Below are experts of layer 7 (counted from 0) of a mixture-of-experts language model. Rows are named router (the router's row for the expert) and show model dimensions 160-239. Each number is 128 + 24 x the weight over its row's rms, rounded and kept within 0 to 255.
Before each expert's rows: a language model's description of what the expert responds to. This comes from a sample of Wikipedia text that the model never trained on.

# expert 53
It responds to: Early stem pieces of verbs and derived words right after a prefix or space, such as pl in explained, gr in graduated, us, describ.
router [117 105 108 133 121 144 166  88 140 119 131 106 128 122  86 151 115 105 105 135 110  97  74 101 116 122 109 128 113 140 136 134 100 180 120 108 139 118 178 118 145 180 115  83  79 128 138 125  97 110 153 131 122 111 102 172  96 135  77 135 155 127 133  41 153 163 145 127 134 111  94 165  86 109 110 103 184 137  92 105]

# expert 12
It responds to: Middle pieces of proper names, mostly places, people and organizations, such as w in Milwaukee and Ipswich, end in Crittenden, and in Banda.
router [116 145 117 116 109 140  80 168 154  89  92 141 132 104 132 146 164 148 135  79 117 110  63 171 141 164 140  74 186 126 150  98 136 159 130 114 109  91 162 141 129 125 153 115 141 102 130  89 126 135 110 130 104 161 123 133 136 107 116 115 131 149 156  71 116 136 116 101 129 110 110  88 132 121 130 141 124 139 126 129]

# expert 14
It responds to: The is or was right after a subject name in opening definitions, plus table pipes, commas, colons and equals signs in infobox-like lists.
router [115 115 106 134 134 132  95 146 125 141 114 106 112 133 167 132 106 164 176 164 141 101 120 164 120 128 116 102 129 112 124 123  94  89 137 104 144 166 157 132 159 154  94 125 158 156  81 171 122 116  96 119  85 116 114 143 155 125 119 101 115 109 126 146 112 134  85 106 142 110  64 117 169 164 184 130 129 123  60 121]

# expert 46
It responds to: Measurement units and symbols after numbers, e.g. kg, sq mi, km, %, plus parentheses, commas and pipes in numeric tables.
router [117  88  88 163 127 148 135 147 143 109 107 169 138 131 104 145 131 127 116 105 152 137 150  95 143 164 114  96 143 159 168 118 132 199 115 178 165 131 121 133 132 129 127 132  98 142 150 125 133 125 140 157 106 158 147 134 110 100 176 118 132 144 148 102 105 117 155 119 145 120 135 135 118 116  90 126  98 146 142  85]

# expert 52
It responds to: Inner word pieces, often in sports and competition text, e.g. fin-is-her, Nonpart-is-an, advert-is-ement, Un-inc-orporated, m-em-orable.
router [ 85 110 121  75 126  99 137 137 144  94 154 128 162 119 152 125 138 109 124  99 134 137  98 145 131 170 124 145 126 183 121 127 130 157 136 116 123 140 131 152 160 121 152 117  96 122 146  98 137 115 149 105 139 149 153 123 142 151  94 102 160 141  73 124  87 134 120 138 150 139 144 142 113 136 114 174 115 148 145  86]

# expert 31
It responds to: Hyphens joining compounds, opening parentheses and quotation marks, slashes and dollar signs, as in burden-sharing, 6-year-old, (RIAJ), "Waiting for.
router [156 139 110 125 119 115 112 165 122 129 185 114 126  83 115  75 134 130 108 117 115  85 187 129  93 140 127 115  97 102 102 143 119 116 100 162 137  98  84 130 121 117 118 148 101 127 121 105 114 141 152 109  98 154  97 152 127  99 133  87 107 142 106 136 171 108  83 165 127 128 121 108 138 136 131 137  96 117 138 144]

# expert 44
It responds to: Inner letters and accented characters in non-English names, especially Polish, Slavic and Italian, such as the z in Białoszewska, Palazzo, Zanzibar.
router [113 130  99 114 124 136 105 168 114 161 148 139 109 152 138 128 113 149 102  93 101 103  93 124 160 147 124 134 128  87 159 144 160 131 144 119 162  94 155 116 109  81 149 146 168 179 141 188 113 122  95 151 134 117 130 129 102 132 142 137 136 102 150 121 118 150 114  95 150 145 134 179 162 111 148 124 159 100 131 161]

# expert 9
It responds to: Single consonant or short pieces like h, b, sh, ch, amb inside proper names and place names, e.g. Manhattan, Mikhail, Messerschmitt.
router [147  90 152 136 129 114  94 144 111 142 129 110 187 155 140 112 124 148 143 102 165 148 112 128 113 157 181 146 108 163 162 123 130 119 122 177 116 126 105 107 145 142  94  97  89 138 155 138  89 137 139 163 139 106 120 150 138 152 166 125 130 179 133  95 164 163  80 153 129 109 133 123 130 123 147 104 130 136 139 137]

# expert 55
It responds to: Pieces of everyday words and verbs in narrative prose, such as se in we see, Des+p+ite, sub+se+quently, c. for circa.
router [128 173 158 112 132 113 117  99 102 123 131 120 128 104  98 164 142 121  81 171  88 126 102  70 137 117 134 148  91 129  98 100 104  99 134  97 119 132 110 149 119 148 117  94 135 102  93 111  95 117 127 136 122 128 140 106  93 124 124 139 124  97  94  99 108 148 137 134 121 117 130 158 131 128  81 133 128 147 154  82]